Experts of a small language model: width 256.
Below are experts of layer 2 (counted from 0) of a mixture-of-experts language model. Rows are named router (the router's row for the expert), up (a neuron's input weights, with its number) and show model dimensions 64-95. Each number is 128 + 32 x the weight over its row's rms, rounded and kept within 0 to 255. Numbers have three digits each.
Before each expert's rows: "gets" lists some tokens that make up at least twice as much of what it gets as of all text. This comes from a sample of Wikipedia text that the model never trained on. Tokens count by the router's weight.

# expert 17
gets: " |", "|", ";", "-", " /", ")"
router:070086142136097129109084092139146109174112120182147077086129134133113068149121150121119143065133
up0:128143116111123093103099141124161076116095153108096120119131088113077122135116105112091168126092
up1:130124182118110126090143130156157097117112159162145163131138161135115140136138158154080104130119
up2:151082120163162117120131146102118108189133161148077152104119128155162112203140121114153158143152
up3:139161155098155052065118117157133151174124145141176154156112102110117184109148133144136127108101
up4:073099158154134126098151105095087165129140056128100143113168147080099111116129112124094131150166
up5:150134121108142122166091082155163105122113143156122114126149096148178149166148162145135102118225
up6:088113168128124153156180156091100154081152092129108123119166196156137133111141141127212163170085
up7:132122118084136086151167185136086145118128170103138150124071139132069050122119046134156167082121
up8:108211151117108123148103106158144074126110128090135076159151123176136156178151082092107159157035
up9:161132142138158119077051168169068097098111123104097110111104121170103088120108167133181134169179
up10:187138158102149132139107134076133175105095084071153097137118079109120171075152151103097134174155
up11:095096142117149113147160120126136166089109124127112118156165153127187110123142201137071156092130
up12:087116125180174145141237125118146110135178161134134125073128156005142139150128135144087118176122
up13:118113108154086104096164166152143121128092103108186155120110172155157093175107132123086100198171
up14:124161127106125139052082171144147114091096124123100095125150165139142105123164081138194196106135
up15:085114151157189170105172090117115073143156107090147133115104161078141103153119119136080123152159
up16:117111197158090129174093087076159103144093125151168114185159128168097157183144161169142109065155
up17:116191131159153160079098150115108119107109075158110074098167182197094102103094104137128179155136
up18:175111150163119172191182085095172204141083088139147129108102089067136133124106140125135102069133
up19:124134204117124139087159160134094200102100144086099117111138187218135109126134205111151081104137
up20:086132074111147186155208096150169154135133143207087096106144153122102156119084162109123146139091
up21:079096131160143140129110136146148129170110107101094145132109113116090131112140176126161136083187
up22:078072122086106207108142098140099121149117104141185143154142164144115132233107189151133128121155
up23:113126166143088157112117119111085111097090142099138109133117110118111109175136114153134135139110
up24:122131114143154090171150111132119163155109165117144123134155116113146126154162131145156093096116
up25:090105077160133100213101082128145131192134070164136108148129151053186086159084092141117139076094
up26:186147089110147147105148095098169156123134133121129089118119081114105096192102127126168083061073
up27:147121191165110131187132164185024156124118163185121120130085137165159110149132189087077159076106

# expert 8
gets: " a", ":", "–1", " an", " his", "–"
router:064143134135120166147079108201151072134110097097118082170153109136093101085101082145175089080094
up0:133150095173122118115082125102165069157085174082161094102152110156123117139112101160101085084109
up1:140102069123149078142109130109168135134141102060122166118098131136084114203072172137125161145067
up2:111159125181151074162099165149229128119082128128124075158153129136116151144122084123154106113155
up3:157167120077148128167093102096102075083082095119116118126118121203117129106095142109108134108167
up4:103173164140148148149097114140100133166085024089093145124119131085162120101121107120151113106132
up5:108131241127137112184095107146179146112151155123104144119192109126137079144128105139117121123096
up6:181184153166070128175172128134164142122056061109158116153161122165145123114111036106092153155129
up7:157130138156082173135117175145117116119108090103095150096222130111187151122148117086168095199134
up8:068113128158121101167084086159140082123084095134126034138147126102147090088175129138147157098121
up9:118161094082154118114150164142145118133180241138078134117111173185137088168132091139133137112141
up10:123129115128129154134118119187117186171085163170092125085175104137103144147154186124134134090122
up11:110158103170163106141112151135164126120113115115109152139104127154145087143119091099109160139122
up12:134160102151112145158095118156173088098053130160104128103127105098095108172118046116152117115070
up13:114134139183195086151111110173077119113174099131115122126097128104109130147144136156149100168158
up14:073116207125130125133107105174079192126139113069117148182112176114151129157181085093176111131172
up15:077099102123156114199153102179176107114085112139130153180096146109084128132137204138130074081120
up16:097121086105118118133116146176142104082088166150172101105165191132170102153157087143087133103188
up17:072085082140106156089129143202121153193127166115140098087167135122175104168099165099108183142173
up18:090102131140157132111138059171181134071073144139053143123107114175131129220109086118144145146094
up19:136173099088102140084158132159150122186143124159133138106136141093123108145109130133186080099124
up20:065139130122072125069097150126127142129180157111132102157139133114115076072147126136164144144091
up21:112084112122163154108109117094139086165103140167095106103156160136069127162090110123032100174137
up22:071128098122121165137139148108202139188161147122078126135172196102157116204167078109102089120188
up23:007137162186116162143077212103132178129097109116116071149117111067151092179146089136113104068101
up24:132096068095145175103075099139136090075120140152113129164088127127134138112143088090058119114148
up25:067138111138118083121119159153172121143129187167092089153086118131163155139123117134142116088073
up26:134102167138083118127126192215226137134119114131152128080149217153143102155130114142100144111073
up27:145137136143130090162152096153146094197057103080107156122117165136128146097144078091092137142113

# expert 5
gets: "ic", "ar", "ver", "op", "an", "n"
router:090105187158157102167137131134094082138074121119125157108123169144120095132178071134147089091193
up0:156160136064099129069154096154148099122192046145147097130144159171191108137143113079090135164192
up1:160118123149092095103181151131121110169138092067092175112097130180098109212144127110162133165134
up2:149119206152119163084156118097156081151123153071128136180157109166188103184134096107113109127197
up3:174099149113122130149090079128141183137092140066132153134104110168163162133114124111121078115176
up4:098077185093149155151138168133092121117085116102134083084117163076174138126097153134136115084121
up5:048138112167145112169133105158123085141084193097102113116093130176105126137109068094097136129103
up6:134157090099089126114119083168159125185117106128173076135164141148123188078091100112065097097167
up7:085093120112166076165136137131083092144105174088127114125132073053108130164153136139131178112132
up8:159109134152152122092097138102109109130153160166140100141173209111130113134158090097180149136166
up9:104144158145133159131062118141155113130132153134146119088163172119139150158145091137178135092163
up10:124073055146117162160151163116114107145147075178124171151172128115131107152116153076164122129200
up11:065077161168160080126144073136093118099121155158161116154144192089156114111125057156142162064198
up12:097048197120154171211113130094079107135116084096108138121136177149140124122163134126127110123136
up13:136155204151070103156081116152136159163083188079161167127143136141133109095104109131130107163130
up14:108202162138135128181119154112064165111091145086106153088156138118103132121139162139097142096146
up15:086078144103109141086122129105136098128088172098163148171125142106152115117120034041091091111133
up16:140108149118143135099106121198107124076074169114140090120082166167189128159106092149120121086145
up17:125135141059116112172104085135163081126096109143125099144133140132148140094154071137154112111242
up18:099124151160134075145113142061103152146147112112142154138153135151120133101103136142156139150101
up19:119140144120128112128117092185137125117149131082120100123089170172144138095152194056097084131137
up20:158103113151110142140154156096091165142094162154169155066141116183152105143112164156140172094191
up21:099111176146096132166180156155158088127073045167123076137137138190162169119134148129111138081148
up22:116080153161121107077076109119148116130122101108147107177101111173149160150115149104145091085038
up23:101122126165104118220152143124108127144110109151070133143133119153191122154104142134125126075201
up24:086128193148126077113130107119056130119116190184128122134168091128085120121097123092072086099150
up25:099132163129152126092155117127130131130103127152162086163116139160102142115105180168107108101189
up26:130121107070054084100126124119059099128127100034135120174192130087135105119149178145096155094117
up27:132091141119152147113198094141195117146087136166087119141132160114141191144133153140113122169135

# expert 22
gets: " S", " C", " p", " f", " c", " B"
router:109105176098127185168151109140133141149101169180096137131134139087133130110143086155060111141119
up0:128112171173105152158119071168117108113170190111145114164084188087134137102129152137097135117141
up1:102146164096144167138163107133217089117107043106155134116137123063083171082109083126150135128130
up2:124164175166128161148150117123179118130064084128131125164098115093170125128118200143124103085052
up3:114129123144137182054164113115093154150152098130173124100127140099162107140158175113092109147047
up4:104111107056143120144128182064091060128122103149134153118074050123121118121135157150109119104092
up5:093096142153145150105129118114117130147122136059100135099091177112116107119180103171147099125124
up6:088084192164128143124151120130101140093123119155160132073115127167164147097121142140189089120159
up7:134113168122094138103134137131155149104109102161145111161134095189116153122136079183102086145127
up8:160143174161176192141182082147121052119113106091113153143161113091078135117067182140106062160102
up9:134119081148178095147158117137181130136075095103089131182092150086112089131091104184075145119084
up10:170148147115158155147139098162137130146145094117140143101149126086148133145124150104142087069122
up11:117133102151108142183131166164113086121084172125094130146130147156143138134126119140134156049139
up12:138134141083128119151197131105173086110069166150133138128168151097092089181098136151130118173147
up13:126174105138102104085104070127088089105156144116147106110194149158144120150123148158169153136168
up14:174143098192077146085133132142139093137061086085104129131161157175109148086106161113117155101133
up15:119128119157152130104088130107062094116085161130115133091107218156133114052082161076083130197053
up16:118095133145169183155147079090125189145153082164139126163130197102134104051143122131113160206146
up17:126136132149110120130150157124124108132143128136127078107119123114133142086104129081230121063091
up18:129147156082145177089113122135170133139149096157135144100085121154149141090124114137139111155153
up19:113149123124147133137134129103171162117115159151111128116154184117152125113077148102136139219236
up20:128093203126143164120151104186123069120109200130144166152167156086111135179128135139138137125078
up21:132110120063120152140107132071112094105184167116163144118151132132108093137104106084156108127181
up22:108136132144106176042160139147166144125110115127130148118158156170147109152144104128186163118114
up23:117132099176146119166103181160114172174133066136117124149108173127073052083088108102067108187155
up24:090115144114070160146129129052181132136139173140142110118130169071147126205113166099122128126113
up25:124111120169134096084193157111131085165131071120070106100129180149101142110108115134138145126185
up26:162098115118152098160148105118155112123088145167144154067158143153112080147116113101106117146131
up27:155123125149108155121098128093138109103112083107114118147151145113176103071084110119098110058108

# expert 16
gets: "\"", ")", ":", "°", " =", "-"
router:116107111125124164156121162186205100123095131116127159171175187122141115129160084126069097096098
up0:109130128163099115140110087135120135103132115082090104094148093076129123205084138181153069132186
up1:145128084159131123151126162133167128123122126101103134104136139159107072146186144123131153151158
up2:101126088113148157173125097143104082133164128079147142088092165098143130132122088122125083160167
up3:157126146090117130147103192143117082108137097172119143128125076106111125134143147112093125141166
up4:138103129112118105094113118118190167151088143085110170121170147134110105175184145130086153118097
up5:115104125156158117119133043081154082174099041093175149099178112111115158104190122111107111120081
up6:150095163174138140148079157153189137148160083164168157145199069093101090137103191124105186121042
up7:103093073099154126187054106139119104176115137185129087151087135118044089181117147189116134140134
up8:108147161194117088078173149200146102135104153075112142100126135141090149161129121159094143088106
up9:090131112144116144097099149103152113070139107167094130112086117101101116183149152133174162139150
up10:110185116120197157112145146196151125136166156103126089153153108129159139190140087128073143032174
up11:074146034152152110181144112134141148153128116125162093077151167112156082075107167186131132094102
up12:171138127122131143130098115142182118094149110125141172093097154147085145093149100129150146161158
up13:138138093127076174159160090118173110094130099090120135139136085165107120169197130161166093106128
up14:143158102070189147035124086122161106087137131197105146126088113156184174138141149133126100128102
up15:165099142110109141172113079120108114141118073042151139130165081169111102154142143125118138091146
up16:156098127112147120174156085139114119121102134090136114101140176078136140135140120093132181016092
up17:162146127123114146136091167108079110142103103087095139153113161102105124094091061155140178141205
up18:102103164135106137144106169126171103165158072061103163127116147137119137128086092140164140139141
up19:138143163147107140169107143145130139071174104118112134175148195164125127179118118099154135067105
up20:123086142144059137128142118142100217142151134140141078120146156139071100150132146130132141146156
up21:115168151129151193152115091169167124161069069088101166124093157153130160123130163145099107168163
up22:050088065137144102192138151084133120128072170099134197137181179147152137228110112110151078143137
up23:132114118111146153165109126111145127126086117127101170153163106121146143088178148148121144092110
up24:141141108213133128104153105106183154137135098093089150104078162120142114148157126113105151111185
up25:150071107118119130148114168096091143115161096126078156149103127142167133147147098102138132101139
up26:111144163125124164140134167172173160042176119105144155146150086144132118103168090101146094113099
up27:085133115154123145096090158133093101147098073129166120086106145092115106147140133116096141120112

# expert 9
gets: "\n", " is", "==", "===", " are", " has"
router:093120168144147141147130143148154085129089132153115112124131202100167093101146112180126120164189
up0:103107098088129128153107124113109146124094095134106109126134162080151149155125148128085174109188
up1:215126108097166122139074109117174112126186089142148107131136133166105075083105204088121176112119
up2:099166158127138121138106136140230137109080117122103125088101121169150171089130110129118108163167
up3:101132153082140096161151142177105134084173107101145153127186148100070131182131129169233119152210
up4:110095129149128104170169121103146110190071109106081131060062085101137160074126104129190107159116
up5:145120120078137137147090081149046096129118120082111151096150180145101107095127119160073133101096
up6:128165175157117097146151121202095143125136134131123121105100178162124124024131159080192119165108
up7:144181134146160121173093131166144169123099149140140128176139110183178127116099156142139152074129
up8:099134136105135095075103143119173149111187169148129136135129088135129139237089124101056171129153
up9:189093085103096064132030157153152154121045167172095122127101077203136133128108170154091102103088
up10:130108146143155169143147134119100132150103124156109098164091129099064149131078158167097145080167
up11:130081096131102193156058112068149161144127109131082186116095157136199082158090125113141172207156
up12:137130101162140156170128145136127085161070117124056080150165098105160175118186086152159080072105
up13:108079173101147117082116144097127089147111148177119107105094069108158058106176109161130118125104
up14:092139082125126109051107167119105139145116123183098154128108176129116094156140068141108124145116
up15:114080146112129078117145188109125109104103185191153120088173124114085116143143137129034109122165
up16:123125145110158099160118136101216150146151129101095162143153076142091123121134104134100150106082
up17:068128160138150187138181158150149077094108137114176085165170095099166167099134160095159158143154
up18:153106158166101107066089107109200095141095106120152058138157094173116122157128126116133149101162
up19:061136119139144126077099150107133138119113068170134167154110150103107120151126073141084124169113
up20:138122148158140142072161175143180152118105076084098135106115174111172098170106128114066171152137
up21:171081153024152127128154153129178077147133138155062087080162128135113133141100098164154109112144
up22:161156101117112153120132110153125078158142134191128132121150155113185155058145095156100129204131
up23:121091107129171135115127056130127085184089125104179147112132171047121146096096099156142101081148
up24:181138174118099165125145155138114167136132185160141182163176089132138102233135128155120124128146
up25:113148083115102109168063096136112111083072105120104117128117088199111094132134095128112088157155
up26:151069126107109058071129148159156116116129138166070113115140167140088118132127112144129075183189
up27:117111138149144149157197118128093077129102084227114081146135141146179167161147096135136160110137

# expert 20
gets: "th", "ur", "s", "w", " 3", " f"
router:158107141124150118153117101133119067152138108088108095136133160160144131150122142126142096119168
up0:094126169146132138150137064088092117130057061122160141154129130129159068162114067126110129156151
up1:106119150174098088094139116082118151125116123061153100135107151130111154135107194191130124084142
up2:103160117129111149135113146140052151076083143089082092133166157155146193122095183090122126074165
up3:162134108156116193189122106074111098095148158135107150148146172131127176170094165127078170127156
up4:095127149170112105137129086083101091123106095083145096123131157105110096105122159087095108121132
up5:126199097125136111111146127113159109147101081053162135146138151159131110085129159119108141129134
up6:102126156125109118086140138170126124087218142071120137153130186152142111051154190106131128147140
up7:161177115187155162137139117102182131124143070094119091130096135194167127094085175102122127131107
up8:075185161195118108162161190189139095116141142169105168117146168112171105187105150167148129148161
up9:116106136110143140156066143088075156138042129093106103120149126086137100120146149189099113076165
up10:119167128133176121131098108132079094150107117125109125115143109147153136130182105140212105136180
up11:130117115179154154147133123145115094157109165111172043097114060116128102119129097086101113111133
up12:090079176155105138071138155145107159193172211141119140119151176161109085172153107143162095127148
up13:083116094126114133113140162118121132130064119140151125080120157136178145122091123098088100118161
up14:216145148123127124141145147097168119113124138161129083109118183140140181101144118139093121121114
up15:061084132087129185130155131143137108080153111116159116126166179107135118136149101144109168132164
up16:078165132124139110171142113125081120151113074123091127118094080080097154135098121093162100170122
up17:132124149122134148118150160060196074122057150091154137157118165156091134126109153147145177063130
up18:135150154165116137156085150172115116122161131137118133109120204082109115154098141155077117083130
up19:083122169108164145197129082159172127137158130142113152133159147171146106114142105109087093147142
up20:124110141100126102135175143132161142135117099098097163159117125155112141129089125165229095215110
up21:175152126110125165100143144193142095130190153114116129111154138111128156101133213149168115089090
up22:101137165136140136203104078116125130142157167135133088138100084134152122135132137122169103128164
up23:111071153137116155164199075156186107126092134119154101148153187147137173116099137127212112086155
up24:065086114157106134115103105094139117152172160129162186104122157102082112161134115150112155194149
up25:160188170089143090156124123164158084110083084131156073144154110180179152112098151119118097181108
up26:137069172094166120154121106146075090139166062078109132139153106123149111177119094148103178135074
up27:074124129101096116156135095128116151137119131143147164099100104120137120186136123138169070107125

# expert 18
gets: "-", "'", "/", "ine", "A", "\""
router:136141150164127115133164104118099132093099121118112099151181186128134119128128076169178115086190
up0:126117149119183148137197143117104082137128094122090071161088163129129110133135104120171128138163
up1:097140121176128103090120115101139204170137096136105117107165173111086167129146091091146091255102
up2:142143164140109179157144067118066151126139098154086110127170214086145089126100186127114131085193
up3:093131111124132089131111135109118093189060131138117110150094143155094124159089135135101147105071
up4:104155162076112146115169148142160079151075131107183118092134138100153138115161163158100140179130
up5:126136188136151121101132208114118106101139108164136102120104119089081121120119102134153077118192
up6:113156150142117115164124141177143055092126100143162091171140117144122068123058164142236142140153
up7:138104108156143151143130052115075116169155060170113081120137186159101133095151135118182124140136
up8:080176085130122156100074175091176147119139108121122043106137138133146118171125107144116119184152
up9:139113084159134150166157114138122129123076160120067120077096179192122101110136106121160148174152
up10:180180130183139144148151099132112086164170104103155140120138183123171087159059143106141128141154
up11:110083083155112125107142139083085140105066107165171141142128155140154116152113152092093176161108
up12:134147186149131167147139108125148153134156166193105145062130158182176159185143154101086095129145
up13:079087150116073087140135147140184094116152198088144103148145160179138076111114050086087095157111
up14:204126147138139191124091121112117085161131169111144112100099150127126128147190150129151118062128
up15:133119142113070107159210133130115152139125043141108164110153169180118160143133145116146099135135
up16:112087128091124112185146100099149127176097153200105124111109128153163159105151215121129091155109
up17:160166105124109174131111151138182154146037136146172087067180145090123147067153105112193145098115
up18:128150177126166129117187109089103203126156119080112138105199144210109136099123166104130179112185
up19:147170131130126171092161105116149065105082112091127095110120147192126156151137197111129093054173
up20:135121144175120141126164065101155095064120165104133084090112089105114116129123130142143146152087
up21:120131115143116150143105118161122161140116150170144122151176139091206106148094129093116143067122
up22:116102231136101110134135139078129139127123113120138057136174171181143153138113113163165087067144
up23:148165151118072151157118131123162080126086123070096188071082101167175089143163090102139179144145
up24:123072119185183147161120150105132087117053126068116117184137150098163102106124162125148127059152
up25:162167202169129130194227115115098177089132108159127118119163169177095152146151064131181141098108
up26:091131149141145084140102120085218132124113134112129170146153160127134067141108144168106117162164
up27:114116159129183093169082095184039127142134139194176131185131176099095068093129142133137161144105

# expert 3
gets: "e", "d", "n", "s", "z", "k"
router:120110151171105150129111119107144086160096132170152116116184117127135083169091113150046090090152
up0:141140117172176136135207091062077122126119106141091135132114158145119113186120129166106087116137
up1:126115053138117070167114105142218136138127073116139161093170145192143109138112128145093125109171
up2:164098117164112127146075099094171123178082167135126148111146188115150114141097104068140071061146
up3:136089161119068089169125163129097118115125141178168083135127067147121106133131219135135122158122
up4:194102137192120127131118070141194111169165175145138073127125103072133121163119131132194137098137
up5:077132218140116111067072130132112089112109151128124111104151099082153134116157103163158076110167
up6:092148136186132127089161145101099119168109133127089123162165146140139137195105099104052123139124
up7:094142092135123162130141081082102169091108118143155088170159125137171057153124141166147101074146
up8:130200146074133086145103138062131170157129132196156137139144100112077127141093135183095095166189
up9:158153107135122102115103049108085123142155151156118078129108116125117114165189130137144099118135
up10:175093143110110134142146099125106111088113125143117125113133090130082130152190162141096144163130
up11:170149156168102172115107132157114105133128100116098131080133137138131083211117149132055143106045
up12:120134069189150139108122129139116124181136152147149100162100131100162112123142158118154156113134
up13:088145153112111149145102087093078140123121133084150110172163108088145100174095088139155146146092
up14:170163119143102113103085138126137171111119144157073103150111201072107112091129142169114143094149
up15:177137102118125185116142139117140094081164095142125107153133078091132081209143052125096136131159
up16:104130146171107069136137129135158125061097114151150090089123132158147156146158106130152115204161
up17:087092152061153155109089162056122159189100140177131104131136109155145075150152171136117092109162
up18:183064100169095169121149111134121151097084154141117102158182151103192138163113117169162139136093
up19:110082115122129166180102088175117159136074200138199066131126100093072097159105109120146133077167
up20:147071128106175073188141172132094084118176172116134136114069142095125080152142128122161105122121
up21:148120175097112121135118146074083144127179164189115114142106126152121135173120135105045098100106
up22:173078104132111129112109142097101090145114103145185083178192158112175146161116113153127130140128
up23:079122132147147116144123134170154090134112086074122188103161102170109107113141088123122073142201
up24:125107089118137160147166091190176120164179082108146104141137173128142133186137161153137131123128
up25:153135122156150167118126120117180101105126143096140104131111143135140102187116096146111124135082
up26:092112159107115125116144162125142096086114131113148138125165153134114107126113138131082170116142
up27:157105125110119097152114114059122147179193131112116145134072159114124123106115145084102142154090

# expert 2
gets: "ly", "y", "age", "ion", "ment", "ance"
router:083095138170108179099116113186122129120087126095119126125108139208101130169155172138113094104128
up0:111129204115129127166196166099159146211179082107139113105087095184147134151134141112111134098111
up1:172088153123109091138121073165093130133122118081106137124152113164148092085145096114107103058124
up2:153098145076194124170131119126120117151080100114146151137102123173151121101134116114109104099139
up3:210138133118149129081149099123084148146156111174093128156109154172124125133119149140101121179100
up4:158151124183147145143136122117162117097135137092106099126128105170068097164131107082132130145130
up5:102134176120103171123143116173197062149113176093113105151109118121164138180139118128150134077110
up6:090111085122129118164091111135127054113093100132178136152031126135159132151145164127147146154174
up7:125171115121123082167105071130080133178107105106090148138178084082114069124126125110183155126106
up8:133176135167110130108058165189135085176098149128116126118107096167160166122122123110125119168087
up9:134108144120172123073146117116185131177137140134124128122173132173151147130138110135070142148135
up10:115136133108137085122118123147156119097129147067118146106148163146093106161132113084113149106201
up11:123163137140110116123087093168134155106110121091105102108155106167161128173141171162152130131163
up12:124130099113120117145085177134176141111098182197083110136155142064154181164165133103154095086149
up13:081095072176120139121129127150178110121145152111120147156165073108159125120123127165036079040158
up14:119123175115146136153077136136108090109134088126176107116143086119158119156141098136078152098111
up15:098193128176109112114116110105108124142089178130152119106104087147155195174152086127145088144081
up16:058150123130106088101094165148122138160155100119113150104119147172115142132126119120193129052199
up17:140163077098178093091118141146123112170098108083128202139138115137137163140133116137107126126105
up18:158106148159117163052151125155168161152124094080123124156161144206158084066147118102145184108117
up19:089138089123105137099072117164089131164183149090142095137170149097123113168156140161091102087098
up20:088157125103127167119134144185125135094130146174139127150140161114094170159181156097177133178166
up21:102097094113166145162127072108165054154121133109166147180120078120147130125122079127145116122112
up22:126085187134106177136118120135075137085087113161113125126139088153139107099159089126131165141135
up23:101113154189103186129113137083057095142120094110146111110131133143180098178095195136127140128119
up24:118100171097136113135159153135214149105108154152116155141088153151126132120116133102077106141071
up25:103143131063093128100111143137093144139081155157186104120094135178185096081134122093089126110137
up26:090107182023125145079133158148115084137057045161133127142124139102066183104110131095075149116102
up27:092092157129124092103119143164132184086088118151106156108198161113104110121125156147124051156175

# expert 29
gets: "g", "el", "t", "ure", "ers", "tion"
router:085121126138096140130062102156161131127089161125106030139168160200153113150123121115098087074165
up0:148122105156130164050134146116178115148173126159163057101084197076157084108128093151065119146101
up1:091125105117093153143092172144104149126122065106076101111133137045097154213146090130119085226107
up2:145118164110087139081083161105117095125129133044127095100126145140110090179127167140132131112070
up3:080119190119093139152116132156116110123097116114082157149130122128123127108128118107073088086105
up4:137081163144126090096116133145143183126129134124139140110173190175156099135144130134071118132152
up5:151091112171163136084129116132122154136107120117135116129130162192119132186155147131211108153139
up6:156102156133146106189089071138079125135106170162088103092189177138141152130119141134105104150083
up7:109112156102136136124102135104093104174123132128121171119121112124143127158125154098113136178113
up8:121109102130156144123133133132101155113102167113127067120149186121117107128112126141072109142107
up9:075200114129148094160085096227183131151138117105102125146111130190173125140193148149081138162116
up10:090082086121147144114121116170152204152137059138087109136145177171152119082083091159091115161102
up11:126131169083100070139177135102117138150131166181092089171187146156124143147116156094120134086184
up12:049099130214109125114078084122122102155143116117150187117189113189143134047154126109125127068105
up13:167077081165134146144043108091125111118102195118109102136158193203162140083138128095120118134132
up14:133128027140123174060106088104086078134083139142123075108142130096127133150132156126119109171113
up15:131125144113106170140149101156102188094106166126126122108152148098129117173083115180105071155095
up16:100084125116165127145156158094081104108113118099106055090115063127164153075118154126052076096181
up17:072128023112173113146083092152135172111131209143168138125119165164107162161152098132128132131124
up18:219101117123108154163086141107117120107109171108097144140140174196114117137157158140074150085157
up19:136156112127145146160107118214131113161079147116198096108111168109104146152137118170150123165101
up20:139117144176127151153118069145067116095081110163145122107123058142130132148129147105165114060159
up21:184112161144132120135173142083094182141139145114128149150140188130134146086128087124101119143159
up22:122123106109190150093143121108180156137094171155146148124070119110125160145149064096099128135134
up23:120115109206142056160102137155162125120084179143131096100139059112137127129127133134145143093117
up24:114114169093141156139096158094142164123143144133134143153113121139115151105118163080122100160074
up25:116125118108117128155080111169080106154096112107135061115126134158081136114216138132207118093131
up26:185149155150109118071159090182139120114126104178137149149125132153098117114152168112137090160164
up27:145193115156124135123094106151079097157109149153150173107125151148171045113104114136100165133161

# expert 21
gets: "a", " In", " A", " E", " La", " C"
router:129083150144102153200121090155126145157095136237096096177141131107127140131174098140113102156108
up0:115057077153140173119063074147128096137134146135123110159134113146134060118126143112101162071138
up1:150145123112179107169104098150096141133115174121119096131160131081113132092157162134138131171145
up2:133130151150138169185162063140116098105133080121112173117089190106074161163131150096184097112129
up3:110132149064132150107210062152119151144136082140141114116195187139123158179146102156174128155107
up4:190102149141140139153146127106178128145122103132121149124146164150202142144108162152155131171178
up5:075090144157089135149099120101141206105081113157092133131150184117122132187110096121152102221129
up6:167118148092170144092087118125144114152131139158148091113107077081107152173125141143070134165165
up7:151124187173123158152119089116160172149113083114118128123122124154132087114149145131148145121114
up8:173167108087108126175080119105150081154039122191124083126099102090186132085143135123170109182143
up9:114122092111106181121088098132127141189086137100099115132105136195154131079126145127106128095051
up10:154129134127122118189088117151159150095091170149035161171110112184165156145139121158115144149152
up11:172119147150119130154123157153098086083085133044107133132180156180137098115151167178228130127162
up12:129133100141118104154148123051110073124131153098114091127142139201122102057120184163131152204136
up13:138102110088117159135095074103170071138086135093152117113115136102120121137123144138142164119128
up14:116115212114178126111174156166177072120115152135120111130115130116101147133083133100073133113111
up15:053118138100110119079202136105137087118102138136146111137116137137153129133101129139090096090157
up16:084113164154199127127086102056135138099144116173106114095139176109107069176153082197107110168138
up17:090149097100180102111164160141172051102133147157177124157146127122068148152187150111142093122117
up18:110148143111105165105146111046090135140103136144107080110080138140121109103124101113175089106190
up19:110162093100125132120128118145155172091068147141098124074155123105125147148092121099064097098138
up20:124118100095179118210155149121171125149138133157143118143158065127122100132145199124068147074177
up21:086085141134150140147075103136106056210062121117105131155071162103088134119071132118084155101127
up22:119102103131129168165080096119199113161166158089075139081113144194161153115109121158157141145112
up23:104080064156168151136099131162180159115082066147192143132133080092096137151148103063152115139161
up24:080142105088140157107122119118114099073100090168123174090111152132102134183145104132126092088104
up25:088123097097130177194158118162131112109101181098104157122166143151082113121135148134201111141128
up26:104087143133083139109106130120115135104109120165152094130111171099112054138100120102104141122134
up27:101093106151126186119098135188123123166115124153105081134147121144140156145131107153180131134165